From a checkpoint of a small mixture-of-experts model trained on Wikipedia: 284M tokens, 5845 steps.
Below are experts of layer 7 (counted from 0) of a mixture-of-experts language model. Rows are named router (the router's row for the expert), up (a neuron's input weights, with its number) and show model dimensions 0-191. Each number is 200 + 30 x the weight over its row's rms, rounded and kept within 0 to 999.
Before each expert's rows: a language model's description of what the expert responds to. This comes from a sample of Wikipedia text that the model never trained on.

# expert 17
Last digits of years and other numbers, like 199-0 or 18-6-5, plus words such as century, York, States.
router,250,254,175,233,240,209,155,200,201,194,195,226,189,172,162,197,208,190,183,235,159,216,195,171,181,180,268,178,241,217,139,131,222,220,202,231,226,182,186,183,267,253,209,219,199,230,193,249,184,237,226,171,168,198,190,207,179,155,183,162,211,222,162,178,194,193,168,206,192,180,191,175,199,151,197,174,190,181,189,178,214,175,198,200,139,167,243,207,229,206,172,203,221,208,225,165,149,236,181,145,212,163,221,188,180,190,166,214,185,121,176,219,175,224,199,209,201,189,182,213,195,243,247,192,192,167,247,206,147,211,174,161,187,242,203,207,192,208,189,169,189,290,234,136,231,202,252,144,207,184,222,234,179,242,182,176,168,125,192,173,162,206,159,173,170,230,218,229,250,186,150,226,199,149,178,188,172,229,178,162,212,202,161,220,234,197,180,222,200,223,166,222
up0,214,228,242,244,195,185,225,192,205,182,230,137,168,168,202,175,210,169,222,239,207,195,222,183,219,251,203,274,190,194,236,177,208,180,186,197,221,200,180,231,172,190,213,156,225,210,164,232,224,154,182,206,186,207,177,196,184,211,223,201,190,228,233,159,187,203,188,202,206,175,210,253,176,172,190,181,235,210,158,263,204,183,236,277,247,214,165,151,242,209,225,231,163,222,157,178,161,175,223,202,211,231,182,190,222,181,265,193,165,233,170,216,206,239,289,172,258,151,210,185,214,196,173,207,200,192,229,217,234,249,229,206,191,239,215,286,218,216,186,197,210,220,179,187,187,191,188,240,244,198,251,210,188,155,191,174,212,204,193,154,271,242,197,176,186,180,228,273,160,223,219,196,129,192,195,173,167,173,194,180,216,144,184,209,182,181,189,252,232,159,229,195
up1,176,192,169,174,220,199,249,150,206,199,184,203,187,201,204,219,191,100,169,184,156,156,210,209,186,148,192,172,186,195,186,173,161,191,176,225,162,277,188,176,162,213,193,157,210,211,197,187,222,226,190,235,217,226,122,183,214,255,177,202,173,155,244,213,184,214,171,208,224,206,147,210,201,166,199,214,219,226,187,214,208,197,178,162,193,170,163,202,204,258,207,167,210,225,178,211,197,210,234,229,204,218,167,190,169,187,180,223,180,207,194,156,205,175,223,206,249,181,130,207,225,179,228,235,193,181,208,172,166,150,178,178,251,149,172,182,164,254,205,171,238,199,127,160,211,174,151,218,208,222,205,244,235,236,145,197,214,194,137,155,151,220,213,210,251,169,270,179,194,197,178,220,163,232,173,213,224,183,186,249,182,236,251,220,192,159,182,156,229,203,183,210

# expert 2
Head nouns closing proper names of organizations and events, such as Championship, Cup, School, Department, Award, plus line breaks ending list items.
router,231,239,164,154,193,216,184,211,258,217,150,205,179,161,190,183,287,116,158,252,218,183,171,136,155,171,229,180,185,202,191,138,230,243,151,214,183,220,194,168,261,223,215,214,177,199,233,217,155,180,218,233,203,178,178,196,195,190,247,171,229,194,158,250,209,198,185,259,223,129,179,140,248,152,167,184,216,190,183,202,208,213,183,209,230,188,204,175,234,191,174,189,233,182,181,174,130,161,203,175,244,186,212,217,169,192,213,196,163,158,198,222,148,204,192,188,245,189,159,213,223,214,223,202,221,173,255,159,242,232,226,229,200,207,217,196,188,217,187,224,202,228,210,182,199,214,254,209,219,194,233,203,187,234,244,196,166,195,154,182,216,214,216,226,179,233,235,234,164,194,173,229,158,196,226,168,163,155,206,194,163,215,154,195,156,185,212,235,197,196,162,179
up10,211,182,175,214,211,142,210,176,179,249,234,187,216,174,207,218,221,199,179,198,167,213,169,203,239,200,229,194,208,188,171,182,234,232,224,150,171,233,197,178,260,223,197,243,211,213,164,249,196,205,249,201,232,176,144,222,230,167,214,196,142,193,154,254,184,259,203,279,207,166,204,221,207,204,238,154,239,174,160,171,145,162,216,200,249,213,149,166,237,180,197,181,200,163,159,206,227,179,156,214,200,195,212,177,183,189,220,240,244,194,155,206,177,249,182,155,213,146,226,211,201,201,274,209,197,155,226,205,197,150,200,234,168,207,172,194,229,202,256,201,265,179,188,186,217,210,167,206,234,206,190,227,198,192,172,267,216,214,151,207,156,176,211,258,203,150,177,150,220,223,223,250,185,204,249,198,182,206,166,203,195,216,211,199,199,199,227,226,181,198,159,129
up11,190,149,254,183,208,218,168,220,241,187,233,193,287,199,247,196,242,171,184,219,193,171,232,223,176,223,171,149,148,185,195,228,189,253,249,271,193,176,240,190,247,178,197,222,204,229,204,210,169,217,199,248,178,188,187,209,213,236,225,234,235,221,226,238,272,161,162,184,204,143,213,187,186,218,218,147,244,140,176,209,208,191,141,220,221,206,162,206,209,182,164,229,245,228,231,205,172,246,211,192,200,184,200,192,219,209,189,186,154,197,221,176,187,207,227,194,154,209,261,191,168,175,247,256,193,241,235,207,190,192,265,204,191,214,211,212,226,209,185,199,217,145,231,186,227,203,193,187,213,225,182,188,186,235,212,207,217,183,161,235,156,188,156,162,203,196,246,211,157,272,234,183,182,239,227,184,220,227,222,181,159,227,232,208,251,165,163,159,184,190,242,222

# expert 31
Ordinary nouns after the, a or his, such as film, album, site, town, role, term, often followed by of.
router,226,276,165,218,185,195,201,241,250,191,154,189,242,163,150,222,247,190,175,195,237,234,210,198,167,149,247,246,225,245,156,153,222,203,184,197,176,184,196,192,246,209,200,190,221,210,216,223,143,159,217,174,218,202,196,187,266,189,249,180,204,174,174,228,259,225,223,217,211,191,200,113,230,169,181,168,199,176,182,208,180,203,185,221,176,203,209,244,195,189,198,211,229,199,191,212,208,270,172,208,201,184,203,201,194,141,181,235,153,190,186,214,215,184,185,213,214,248,161,189,193,171,202,207,178,221,259,174,235,240,167,201,224,225,179,235,188,165,207,199,205,205,255,186,190,218,284,140,142,170,240,255,210,197,213,208,184,196,166,201,179,213,186,218,207,174,198,202,184,163,159,196,171,160,195,165,187,205,259,202,184,177,128,138,238,226,177,204,146,226,201,241
up0,222,226,242,219,187,170,224,199,177,237,200,228,249,226,246,248,180,203,189,263,162,193,257,167,229,163,215,216,213,221,215,174,202,208,171,148,179,180,147,224,205,195,177,192,132,242,200,252,245,145,188,208,188,206,218,154,181,187,203,185,237,199,184,220,205,158,243,254,212,161,219,225,254,215,221,223,192,229,153,172,220,155,217,178,208,199,200,199,213,198,177,233,176,234,294,207,206,179,224,228,225,201,158,236,127,251,198,208,218,167,216,205,162,225,249,207,219,147,179,160,209,186,223,222,182,173,217,254,267,190,222,209,236,200,227,201,238,248,196,246,218,239,212,190,185,212,230,252,204,181,232,189,213,206,205,239,189,191,175,198,176,201,185,206,250,229,231,222,184,217,214,246,130,166,256,233,234,236,167,204,176,187,180,174,235,218,191,192,218,185,243,206
up1,164,177,259,142,216,188,142,189,230,194,225,134,148,171,182,247,154,275,181,213,223,143,180,202,259,169,208,228,210,188,213,192,232,226,182,211,185,173,157,199,197,198,219,173,192,181,167,227,188,200,208,125,214,184,212,205,150,169,208,159,186,180,205,194,225,160,233,239,153,158,175,172,167,174,168,183,203,220,222,210,204,219,233,196,188,165,221,191,208,222,239,176,243,168,188,228,203,201,196,209,169,214,233,228,245,193,251,226,215,259,205,234,189,129,225,173,164,175,201,183,178,152,179,185,174,178,188,179,234,247,213,220,202,213,210,206,179,256,251,216,240,213,211,174,199,249,209,255,173,195,193,177,214,199,180,156,160,191,156,242,210,175,204,199,225,182,193,223,235,138,210,219,177,135,220,164,136,204,247,156,185,238,188,235,184,181,178,177,224,195,150,196

# expert 21
Opening parentheses, opening quotes, colons after infobox labels, dollar signs, LaTeX backslashes, and digits and degree symbols in coordinates and measurements.
router,180,226,159,240,196,232,228,195,224,184,158,235,212,174,146,213,218,215,173,223,178,167,160,188,166,169,218,189,197,201,162,142,196,181,115,179,211,268,217,170,231,221,218,173,220,148,231,180,160,187,236,150,221,205,174,170,184,217,191,189,204,177,180,216,187,237,200,204,291,152,196,205,183,195,179,220,232,211,169,121,147,180,211,222,148,224,178,211,203,200,195,222,273,180,195,211,197,248,220,214,187,213,196,225,169,160,212,235,194,178,189,212,172,201,187,236,201,264,237,222,185,225,232,173,172,236,206,183,190,217,214,234,231,216,247,260,163,190,242,208,176,244,189,182,230,189,262,168,228,147,232,247,245,191,244,178,180,218,194,153,166,177,185,188,191,220,206,216,204,221,150,222,188,233,230,206,187,160,194,181,187,163,215,133,230,150,210,214,162,196,191,167
up0,171,166,189,199,204,197,235,174,195,193,198,207,178,236,196,230,225,254,230,174,233,192,203,191,249,144,199,163,201,206,137,184,156,184,101,168,201,214,182,158,253,141,227,204,222,163,202,232,166,230,189,208,237,171,155,158,159,209,233,158,186,208,239,219,217,230,194,181,135,194,149,191,136,186,168,203,216,220,204,172,179,198,205,243,200,199,211,165,164,244,224,221,249,193,216,170,218,276,214,174,218,173,194,180,215,220,169,213,244,184,224,232,186,224,253,165,174,218,221,181,193,212,191,229,178,205,214,237,175,211,197,256,246,179,203,268,185,192,190,181,240,206,212,114,201,185,198,248,183,184,244,159,239,189,228,205,164,247,146,187,239,183,205,191,167,192,207,220,181,216,175,229,219,214,271,226,169,202,157,158,176,196,171,165,199,195,188,192,227,229,201,195
up1,218,172,218,220,135,204,235,192,145,218,208,164,234,170,189,231,214,238,141,186,172,228,232,202,169,227,184,158,234,184,156,178,158,189,145,199,177,183,147,265,252,202,176,186,182,199,229,147,232,202,136,188,158,191,191,228,150,168,199,205,189,161,206,229,198,203,144,203,260,234,190,196,212,254,164,232,205,205,238,201,220,229,243,183,188,239,217,226,222,195,225,178,178,221,223,199,198,202,186,211,209,243,216,162,159,174,103,221,170,198,250,151,174,191,210,186,185,221,249,242,145,209,216,240,232,216,226,211,220,220,268,220,204,172,176,210,185,210,205,158,229,221,192,173,192,206,189,197,203,164,215,214,219,204,196,204,209,208,159,190,165,180,232,165,195,186,154,236,195,160,256,173,201,191,159,187,187,226,200,239,197,183,168,199,174,239,216,207,210,114,130,182

# expert 19
The articles a and an after is/was/into, plus descriptive words and participle endings such as known, single, involved, marine.
router,192,201,162,200,213,180,169,203,234,182,187,162,226,176,191,190,194,187,201,172,182,177,207,136,167,139,203,203,211,275,145,175,237,219,143,215,137,177,201,178,232,232,195,218,271,174,197,161,166,252,185,166,208,180,207,197,176,190,202,179,220,174,201,216,211,240,226,153,214,151,151,176,154,219,185,183,177,195,189,178,162,227,195,216,139,235,232,158,230,165,222,182,210,154,214,180,210,270,181,200,207,180,237,210,142,190,159,254,172,177,162,170,192,213,229,204,154,212,223,186,128,165,190,195,195,190,234,251,186,236,145,188,194,258,200,149,174,215,240,193,233,202,186,173,212,197,196,212,199,203,196,229,242,210,205,173,202,205,203,171,160,235,200,197,163,188,213,219,191,213,149,265,157,207,182,155,199,210,193,173,184,175,201,118,164,214,253,228,184,199,144,188
up11,220,221,241,227,237,217,161,245,218,133,212,240,177,217,255,147,161,200,204,167,202,160,165,185,210,186,190,192,160,186,196,217,201,178,213,196,218,147,210,186,222,202,176,218,188,197,231,264,178,251,194,252,191,203,191,215,185,244,220,199,147,176,187,191,193,179,189,189,163,218,172,194,205,227,230,216,233,171,209,187,197,160,235,253,180,196,206,129,238,204,237,178,225,181,223,169,188,207,212,129,168,228,272,149,193,201,162,219,138,235,187,216,241,224,244,188,197,219,181,171,186,217,211,189,204,237,174,240,171,218,197,228,161,206,150,248,192,157,200,164,216,163,195,228,176,159,219,191,247,192,236,267,195,212,199,172,202,168,135,193,163,185,221,238,222,230,246,240,164,229,166,195,156,182,216,205,229,251,176,149,213,176,157,158,185,216,236,198,230,152,188,240
up12,180,192,167,237,189,202,178,201,204,268,196,172,224,212,193,248,200,176,182,214,231,157,186,182,165,213,194,168,120,181,172,181,188,189,148,237,162,239,158,190,225,245,163,216,145,150,212,210,159,233,188,235,209,172,199,233,158,210,211,181,230,173,221,168,201,212,213,186,186,163,208,188,209,205,170,175,156,192,232,152,168,218,246,223,200,174,181,173,149,184,191,210,226,212,197,222,196,248,194,196,204,197,161,180,177,227,178,239,206,222,205,224,188,200,206,251,149,240,138,203,143,191,224,173,252,148,187,142,175,183,251,211,274,201,201,177,179,183,212,141,204,192,221,159,178,228,176,147,184,203,213,224,232,199,178,156,212,214,244,247,190,257,191,162,192,237,195,179,171,198,216,207,156,160,129,232,177,200,186,203,244,217,207,229,137,168,229,227,238,192,153,163

# expert 6
Single digits inside years, scores and codes, plus full month names, and mid-word syllable pieces in proper names such as Tu-ne-In, Sy-rac-use.
router,178,245,183,181,214,241,240,143,263,177,181,211,231,159,181,238,237,193,167,210,258,194,183,206,166,220,219,214,212,222,195,210,241,205,132,169,187,211,263,204,197,240,194,182,204,229,210,222,180,185,211,197,160,158,200,205,171,232,205,156,235,185,191,219,207,206,167,211,212,180,197,169,236,179,203,216,183,202,181,191,215,197,202,214,176,268,213,179,240,183,169,200,209,158,230,212,192,197,165,180,160,257,225,224,86,163,170,252,171,172,157,173,143,222,219,263,199,238,173,202,163,228,212,198,166,216,187,182,192,224,201,191,227,228,252,250,162,164,170,214,172,257,222,138,199,206,225,208,161,187,167,211,168,218,201,173,207,180,188,185,218,222,171,254,213,209,236,201,222,215,165,267,171,201,203,175,170,222,194,204,199,157,167,143,197,186,234,154,178,206,129,179
up0,182,247,174,179,189,226,234,245,249,220,222,261,187,206,261,245,231,210,178,253,209,179,186,155,172,218,247,233,229,220,201,183,174,236,175,210,169,234,183,157,218,147,224,233,171,186,248,239,229,214,241,226,141,220,234,203,236,211,201,214,201,195,183,238,185,205,187,203,203,212,240,177,222,247,232,202,213,174,174,205,176,212,167,181,171,185,202,200,234,253,202,174,196,190,189,180,174,204,173,206,152,204,240,184,247,204,145,220,206,189,204,206,202,192,163,248,227,196,213,216,238,232,229,217,257,244,182,233,250,218,167,212,279,247,165,180,149,211,136,251,177,174,213,205,211,123,186,222,210,197,223,196,217,213,180,191,212,203,244,209,238,172,174,179,219,231,187,185,182,238,188,252,208,200,263,183,196,201,179,144,183,161,226,213,263,204,271,186,186,182,170,167
up1,216,158,223,223,175,185,226,191,219,161,217,187,207,138,168,230,191,196,221,220,196,214,199,184,140,127,145,148,233,166,220,200,194,189,183,196,198,259,178,177,227,176,243,165,193,139,199,193,207,242,123,228,187,184,165,143,184,220,206,217,252,285,229,178,169,214,218,184,179,235,211,240,215,202,204,180,215,208,207,228,205,267,202,193,232,138,170,219,231,227,175,199,244,200,253,216,199,200,180,230,243,185,215,217,204,211,180,135,175,189,179,144,177,213,173,308,230,198,210,193,169,243,214,187,209,180,156,199,156,174,198,217,231,196,184,233,221,186,195,220,197,223,186,223,199,210,220,180,210,211,228,220,242,214,218,210,218,225,167,186,203,200,250,181,206,200,202,174,138,279,178,224,254,184,238,205,173,198,217,207,161,211,182,192,158,178,216,231,191,216,197,264

# expert 27
Adjectives and name parts before nouns, especially New, South, North, National, public, western, plus the adjective ending al.
router,167,251,217,200,204,197,174,211,206,182,158,254,219,172,189,217,281,168,160,191,182,200,178,163,214,192,225,172,188,246,209,164,197,258,179,217,155,213,213,175,227,262,150,197,203,200,205,196,189,211,218,165,187,146,178,172,213,194,168,229,211,165,179,210,202,206,156,158,254,173,159,158,170,171,172,139,189,230,199,168,181,218,147,247,209,200,226,199,225,168,212,197,216,186,263,177,174,215,158,185,198,236,222,234,179,174,177,216,224,181,171,227,224,221,187,235,239,211,225,206,166,258,193,219,216,185,214,190,225,240,166,202,170,206,198,200,139,202,215,209,185,244,241,177,239,190,260,281,230,165,210,223,152,222,204,130,192,173,206,195,202,294,203,190,201,221,226,229,161,176,187,215,199,119,211,179,175,202,268,197,223,196,197,184,189,216,243,217,175,234,188,190
up1,146,237,175,189,195,193,196,174,200,192,165,181,204,204,239,211,229,185,146,172,130,237,133,203,259,198,184,241,214,205,163,207,192,197,187,182,171,237,159,160,208,214,207,170,194,202,181,206,232,155,163,208,227,153,204,195,249,147,176,198,239,242,131,220,209,199,154,252,192,182,166,241,171,248,148,217,156,223,224,223,180,170,208,230,207,224,177,134,196,265,201,174,171,194,207,174,229,196,196,208,227,242,205,208,187,165,207,163,159,190,156,218,204,237,155,260,222,150,205,240,196,192,194,161,242,225,246,223,194,224,206,204,194,245,184,160,160,211,129,246,221,178,182,194,190,196,278,199,159,188,231,188,199,206,235,217,213,172,217,156,157,210,200,173,207,166,198,231,167,231,171,218,237,221,223,171,191,211,208,185,181,242,207,188,212,207,207,245,187,244,259,184
up2,193,213,168,207,194,186,232,213,179,210,210,162,182,205,150,215,187,202,177,156,273,187,252,209,195,212,201,203,221,147,202,205,172,215,231,235,239,211,182,197,165,238,193,195,186,217,144,192,167,213,220,168,212,199,210,156,217,177,197,186,138,177,241,162,233,167,124,183,231,217,190,199,249,135,173,167,214,141,188,162,219,157,185,197,184,176,217,192,231,204,190,201,214,279,229,205,212,171,185,291,225,172,230,217,171,207,178,228,190,114,200,164,209,218,246,210,214,211,201,194,144,241,193,185,216,186,204,214,261,208,205,195,229,186,199,232,197,270,231,194,188,217,255,229,224,170,217,240,235,254,213,179,176,220,156,243,162,192,159,193,149,193,174,195,182,222,126,180,183,207,157,213,183,173,203,172,204,185,169,189,236,218,218,202,209,141,213,241,187,167,233,237

# expert 28
Final pieces of English-style surnames and place names, such as -s in Roberts, -ton, -ley, -ford, -ville, -shire.
router,267,214,168,219,259,248,187,193,244,193,199,205,213,160,181,182,187,155,168,224,180,186,213,205,183,209,218,188,214,179,202,199,264,173,157,207,220,268,211,199,232,217,181,180,185,148,220,176,148,179,229,204,161,179,107,198,186,178,224,191,205,166,195,216,203,156,190,178,222,195,183,141,232,208,205,167,202,234,141,175,211,237,192,237,188,201,187,212,278,186,235,205,213,178,247,231,171,181,166,180,208,178,271,245,212,170,214,235,198,189,184,214,149,209,212,234,214,190,154,239,145,210,239,152,200,182,207,263,168,224,143,188,192,217,155,215,159,263,182,235,230,221,215,173,247,200,212,184,229,151,210,218,187,218,195,148,210,183,130,174,216,194,203,200,219,256,211,228,196,180,182,234,204,212,218,188,148,188,177,181,190,195,159,210,218,195,206,181,194,241,126,186
up10,149,207,192,156,179,231,206,208,240,201,248,158,176,176,147,209,238,182,210,160,156,168,206,153,190,236,185,216,201,152,202,192,221,246,208,188,148,236,216,220,215,214,180,237,188,230,188,187,190,192,185,195,187,185,188,228,225,218,198,196,238,185,195,260,219,231,235,131,244,182,250,156,154,257,206,149,203,195,159,196,205,256,263,177,166,231,258,168,197,234,236,206,208,189,166,177,186,209,180,209,158,173,240,268,202,217,223,220,237,195,181,209,221,180,196,214,176,141,250,226,241,207,216,190,178,237,199,240,136,178,175,221,180,212,167,192,201,268,212,209,227,204,149,271,185,210,170,195,192,195,215,167,146,188,190,149,178,195,263,195,194,178,247,223,174,228,179,226,190,160,176,263,188,222,233,211,191,188,245,180,188,249,211,156,204,183,175,210,178,186,186,200
up11,193,192,176,148,236,213,219,167,216,173,203,209,249,231,146,158,198,218,221,258,228,181,168,205,207,170,176,239,195,151,216,217,218,262,161,186,263,182,230,176,197,228,189,200,193,227,233,230,199,185,207,217,237,221,221,164,150,216,208,197,215,167,199,192,204,185,149,176,184,204,155,185,194,197,206,171,144,249,203,164,165,191,119,174,232,132,216,220,201,208,214,183,294,156,207,245,181,229,175,202,225,223,191,210,207,133,217,199,200,174,170,235,226,198,212,271,158,208,179,196,179,135,171,204,182,235,179,247,225,180,253,178,257,222,184,252,220,252,219,154,158,178,216,199,236,188,158,224,221,208,171,230,138,216,197,182,217,160,181,202,218,223,233,168,195,240,213,193,197,214,191,218,192,237,218,198,191,218,202,262,219,167,216,218,137,205,197,177,184,202,181,206

# expert 3
Commas, periods, closing quotes, closing parentheses and table pipes that end a phrase or list item, as in primaries, or "Todd".
router,242,172,176,235,245,246,209,193,217,217,177,200,212,174,164,196,206,190,160,223,194,154,226,123,146,174,219,173,186,248,185,140,193,206,196,223,193,212,234,203,207,220,221,217,230,214,218,231,167,199,254,203,171,140,178,218,230,161,215,188,222,161,149,235,188,241,238,214,191,183,204,192,217,203,207,191,235,208,176,198,192,150,170,269,183,215,194,186,222,182,165,236,237,188,183,136,191,213,162,214,240,190,207,259,194,145,183,272,183,211,192,193,133,217,148,240,240,220,152,199,141,243,217,196,168,198,244,217,189,247,201,237,137,244,262,166,134,240,183,183,203,201,191,184,230,208,215,208,168,170,172,256,179,253,235,182,178,203,155,184,198,219,185,218,221,242,232,248,179,219,164,217,156,191,168,192,169,188,165,190,187,203,210,189,188,168,209,203,203,213,210,188
up0,238,245,154,300,214,172,185,223,219,211,199,238,259,222,196,141,124,180,218,135,184,221,207,171,224,177,207,161,259,204,204,203,189,187,208,234,172,184,159,192,195,225,219,223,223,177,146,144,234,175,182,211,182,167,216,194,195,174,194,209,206,210,203,196,252,224,198,212,231,237,194,179,267,191,155,161,213,214,206,220,195,202,167,217,272,178,171,218,168,195,219,195,189,287,196,192,238,186,242,209,231,209,209,193,240,252,168,194,245,192,215,197,190,166,219,164,235,209,213,199,208,230,257,188,234,218,262,151,214,205,197,194,219,190,183,181,254,217,194,199,215,269,259,175,203,216,188,218,203,223,180,225,194,199,175,213,122,184,180,164,243,179,168,181,207,201,185,261,220,273,240,218,214,204,206,198,186,184,207,208,235,170,180,154,203,230,235,186,184,201,224,208
up1,192,193,146,184,195,263,252,204,200,171,265,205,214,263,190,194,185,219,224,175,201,192,234,229,177,255,272,211,260,165,220,228,231,240,238,237,206,170,202,263,165,213,191,180,208,183,194,207,227,189,214,220,196,215,221,226,205,186,185,221,210,199,215,152,210,187,185,212,200,219,257,178,222,148,226,187,184,212,197,221,151,171,226,226,195,172,195,209,151,176,266,240,154,222,185,186,202,184,169,203,208,201,224,247,222,250,184,156,209,236,182,259,209,172,211,186,175,157,234,214,217,157,182,220,224,212,200,206,236,218,192,195,190,185,168,232,152,195,173,265,217,179,182,228,218,171,260,170,179,177,175,167,180,168,163,131,187,197,277,163,222,159,185,228,184,183,184,211,186,145,235,255,191,224,244,188,232,211,209,201,208,160,193,185,181,153,155,230,191,274,171,184

# expert 11
Line breaks between paragraphs and before section headings, and sentence-opening words like In, On, After, However, The.
router,185,213,211,210,192,176,205,235,201,159,160,175,252,188,180,187,236,167,163,226,182,143,145,189,192,211,208,203,216,256,122,214,180,145,186,218,219,192,176,138,240,217,183,213,197,207,169,218,182,234,271,170,163,175,194,223,211,204,231,199,195,195,188,203,263,186,165,227,205,186,176,176,170,179,192,192,167,180,177,147,179,211,182,171,209,241,186,142,212,172,208,239,216,236,234,256,172,200,187,208,231,165,254,208,173,192,105,201,185,184,141,193,217,209,188,249,189,254,179,208,205,224,217,190,142,230,193,182,187,204,153,205,192,208,183,157,200,165,225,233,176,237,232,185,200,202,208,267,225,156,146,209,207,221,198,153,197,179,131,155,174,224,132,227,195,193,195,185,208,209,211,226,154,212,198,202,183,174,163,192,160,163,187,204,229,208,181,222,121,226,184,166
up0,197,249,127,236,223,224,197,214,185,229,174,176,218,203,188,178,217,264,186,196,150,213,209,197,264,192,204,232,182,205,208,181,205,189,238,153,236,205,166,207,237,202,227,201,209,204,211,189,211,208,241,239,188,192,193,227,205,169,230,249,203,212,205,183,158,179,152,239,207,206,163,180,187,202,194,216,196,178,221,175,183,108,218,177,189,224,156,163,207,181,140,234,248,201,226,198,188,197,188,169,171,204,162,230,186,235,148,199,222,217,153,186,185,256,186,160,174,180,239,267,280,192,218,211,205,219,174,208,192,173,181,220,187,209,206,170,213,216,242,226,216,254,182,211,155,261,192,162,205,172,202,214,254,191,168,261,205,215,146,197,222,207,149,188,244,198,227,246,174,168,182,200,154,199,173,197,222,148,138,205,139,212,129,169,163,195,249,176,186,180,173,192
up1,222,187,168,239,184,206,159,162,210,169,192,162,191,220,205,259,178,296,173,209,188,207,185,236,203,215,206,179,194,196,195,185,158,216,208,194,197,219,157,170,179,198,230,251,222,160,175,184,213,213,249,210,266,175,151,198,175,167,226,189,167,196,182,223,218,236,199,178,192,223,219,211,213,159,171,175,155,197,247,234,252,150,217,209,260,167,200,120,200,240,269,180,235,193,183,204,150,172,184,220,208,143,168,230,205,169,209,216,218,268,109,215,225,163,190,230,189,228,165,223,265,181,241,199,190,181,179,207,213,199,185,194,211,227,193,192,171,187,185,230,254,222,270,190,203,207,197,224,174,175,179,217,231,242,136,198,219,164,232,152,188,230,211,181,212,196,203,203,193,216,185,212,164,222,171,146,191,231,193,171,209,179,189,257,233,255,177,190,205,172,196,198

# expert 1
Capitalized sentence openers like The, This, It, plus mid-word fragments of foreign place and personal names, such as Wre-x-ham, Ch-in-tapalli.
router,210,182,201,244,193,220,235,202,208,141,178,195,191,230,149,191,250,147,164,240,158,226,150,167,168,191,228,216,196,216,200,205,219,138,211,218,168,200,221,185,206,258,215,213,173,226,191,169,173,189,186,212,176,159,163,211,177,235,215,172,202,238,190,245,221,173,183,227,204,238,172,155,209,191,213,230,203,231,169,162,200,186,170,208,155,175,232,171,248,207,241,220,255,167,168,208,196,226,199,190,215,242,191,200,221,172,184,241,206,208,166,189,174,239,149,233,185,237,181,233,201,225,187,221,164,223,194,223,190,213,164,195,241,223,205,211,138,195,251,241,245,214,192,192,246,169,232,243,159,132,208,236,195,223,211,148,195,164,183,163,153,242,213,229,129,175,232,260,169,189,166,259,160,217,201,174,180,176,227,171,167,147,144,147,226,190,180,168,217,209,165,211
up1,244,239,185,181,240,215,157,143,153,154,196,188,214,263,194,189,212,145,217,206,184,229,194,195,197,173,220,241,215,230,143,221,185,210,210,209,239,271,194,137,215,241,205,222,207,185,195,218,209,199,220,167,172,184,197,196,178,215,213,235,149,216,183,239,171,160,208,166,166,173,225,159,191,245,178,170,150,220,196,202,154,197,214,173,159,171,186,218,262,205,219,203,229,153,170,212,211,169,223,243,168,168,195,138,182,200,170,168,181,186,236,232,241,147,156,230,173,195,199,225,184,239,217,224,200,225,187,220,187,185,163,146,235,218,136,190,161,204,192,201,223,194,158,221,235,191,271,227,228,205,179,187,233,197,175,177,169,199,219,182,219,262,217,227,188,174,198,169,176,182,137,213,176,244,201,159,199,196,214,242,160,207,178,170,228,201,99,202,194,178,187,231
up2,251,196,226,216,254,146,219,159,174,180,218,201,138,188,158,185,181,232,187,152,228,190,158,179,205,173,211,167,310,201,207,218,239,114,193,213,237,186,188,201,176,221,229,190,183,236,213,143,207,204,162,258,181,152,200,167,181,230,194,223,210,185,154,176,227,179,198,142,200,199,193,168,219,181,161,188,204,191,188,209,216,169,218,173,205,184,163,225,217,177,185,228,176,215,184,279,219,214,167,202,194,236,214,207,204,221,142,208,191,210,234,129,208,199,208,203,219,213,173,221,233,201,184,203,217,212,160,244,195,239,183,242,196,178,181,205,134,155,165,129,224,183,212,182,231,172,204,253,181,166,196,234,247,217,239,232,198,211,185,188,176,199,215,200,203,217,189,189,242,209,170,202,199,206,198,221,139,234,152,157,197,257,231,212,217,186,149,213,146,178,166,243

# expert 15
Table column headers and infobox field names such as Date, Total, PA, vocals, plus raw byte pieces of Thai, Chinese and Japanese script.
router,192,269,178,216,190,227,192,231,223,225,160,216,204,165,155,207,231,161,179,222,195,209,223,150,198,179,219,237,179,200,188,168,241,227,211,205,193,197,216,185,261,240,197,169,198,154,227,186,150,215,220,160,206,193,215,186,191,183,211,229,191,191,127,205,214,212,222,190,178,197,199,170,162,164,184,207,211,186,186,133,232,258,196,204,201,220,184,157,201,216,195,209,206,137,205,227,171,218,170,220,182,194,199,211,209,204,172,274,217,201,180,201,208,229,199,251,170,275,143,230,191,192,187,213,184,211,212,166,227,206,215,203,192,236,262,175,144,140,228,157,165,240,258,162,179,218,200,209,243,207,188,244,223,217,291,138,181,189,226,184,218,187,190,245,208,222,229,243,223,193,191,243,173,233,206,197,177,188,222,154,155,239,154,179,229,128,202,222,187,227,134,165
up0,232,161,203,165,202,197,180,221,198,225,223,187,213,225,180,143,191,212,194,182,159,179,208,167,185,194,221,211,239,177,228,188,221,212,205,145,177,147,175,225,194,171,210,234,168,215,235,210,213,211,184,248,160,214,214,179,190,213,157,220,232,181,211,151,232,149,148,216,237,229,164,162,202,195,170,250,230,197,144,184,152,171,173,148,256,152,192,205,190,254,246,228,245,198,208,196,191,148,259,198,174,206,146,188,234,220,202,206,228,241,215,202,199,246,242,201,170,235,294,199,230,202,221,180,195,207,252,174,135,192,173,226,167,248,186,186,210,213,207,206,171,196,230,173,192,231,201,195,160,198,208,176,210,213,125,215,218,277,189,204,169,216,245,201,233,215,231,158,175,191,161,203,227,181,229,227,155,180,197,200,181,223,273,198,180,204,172,197,212,173,154,144
up1,254,256,187,222,193,181,157,201,181,164,181,223,198,210,213,188,228,251,165,169,219,155,200,219,223,237,151,211,181,227,237,184,215,226,191,171,181,167,195,144,190,203,251,199,221,183,245,195,156,224,183,197,195,227,212,188,185,182,224,212,240,136,179,179,198,194,233,217,210,171,189,186,205,199,205,202,140,210,176,165,143,177,158,168,264,195,186,147,161,213,151,190,173,205,195,266,169,177,215,143,194,159,245,113,105,188,228,252,224,199,194,268,211,206,242,238,221,202,190,168,218,227,211,165,201,201,186,223,230,179,192,207,144,218,201,178,220,195,178,214,191,133,220,160,192,192,196,202,247,155,263,196,204,217,217,225,184,234,226,233,211,236,189,201,252,206,198,204,203,183,223,196,212,202,208,220,200,179,162,176,221,262,209,188,214,202,174,239,177,167,129,169